{"d_model": 224, "d_expert": 64, "balance_loss": 0.0157, "n_head": 7, "norm": "rmsnorm", "optimizer": "soap_variant"}
Below are experts of layer 2 (counted from 0) of a mixture-of-experts language model. Rows are named router (the router's row for the expert) and show model dimensions 160-191. Each number is 128 + 24 x the weight over its row's rms, rounded and kept within 0 to 255. Numbers have three digits each.
Before each expert's rows: a language model's description of what the expert responds to. This comes from a sample of Wikipedia text that the model never trained on.

# expert 22
It responds to: Generic nouns, pronouns, math. Common nouns after "the" or "a" (system, environment, belief, group), pronouns we, you, us, and closing dollar signs of LaTeX math.
router:113107134096147126117136116122128157127144093100104134080147156158131110119114169101091151095153

# expert 46
It responds to: Consonant-cluster word starts. Onsets like Cl, cl, fl, Gl, Cr at word start or mid-compound, such as Claire, plainclothes, thunderclaps, Fairclough, and County.
router:118136139126117114121140077104152155153106143138134135101108098117127149063168150152150126143158

# expert 17
It responds to: Personal first names. Given names and the first pieces of names, often in tables or lists, such as John, James, J., An-ita, Ol-ena.
router:138104145081106087136128125152159119107140067103119115117119101105123145139162118112118132127138

# expert 50
It responds to: Decimals and number parts. Decimal points after 0 and final digits of numbers in statistics, plus common nouns like day, war, tournament, League.
router:104176115130127093191116145129137140139125149140160138136148149084127165064158111142135082156115

# expert 53
It responds to: Word ends, demographic stats. Sentence-final pieces after short names like Kw-a., and words like year, day, making in population, election and census statistics.
router:107172110133125096186102147132138140141125144138157148137148147082124164064161113141131077155118

# expert 4
It responds to: Discourse connectives, suffixes. Sentence-opening connectives and comparison words such as However, Although, There, like, unlike, such as, plus word-final suffixes like -ly, -ize, -ance.
router:118110164106129111164122118083119126150130133153126139144092150085163121101102152109128097062176

# expert 45
It responds to: Noun-forming suffixes. Suffix pieces ending abstract nouns, such as -ation, -ment, -ity, -ance, -ies, completing words like cooperation, prosperity.
router:126133169138160175127145140127135107106147159132122110110141150139147135098133167137161138125135

# expert 0
It responds to: Surname-ending word pieces. Final pieces of surnames and place names after a partial name, such as -wood, -son, -ford, -ington, -ley.
router:214161152109110073166172143126121085137095132103146137145106105129099130093149113141133122173127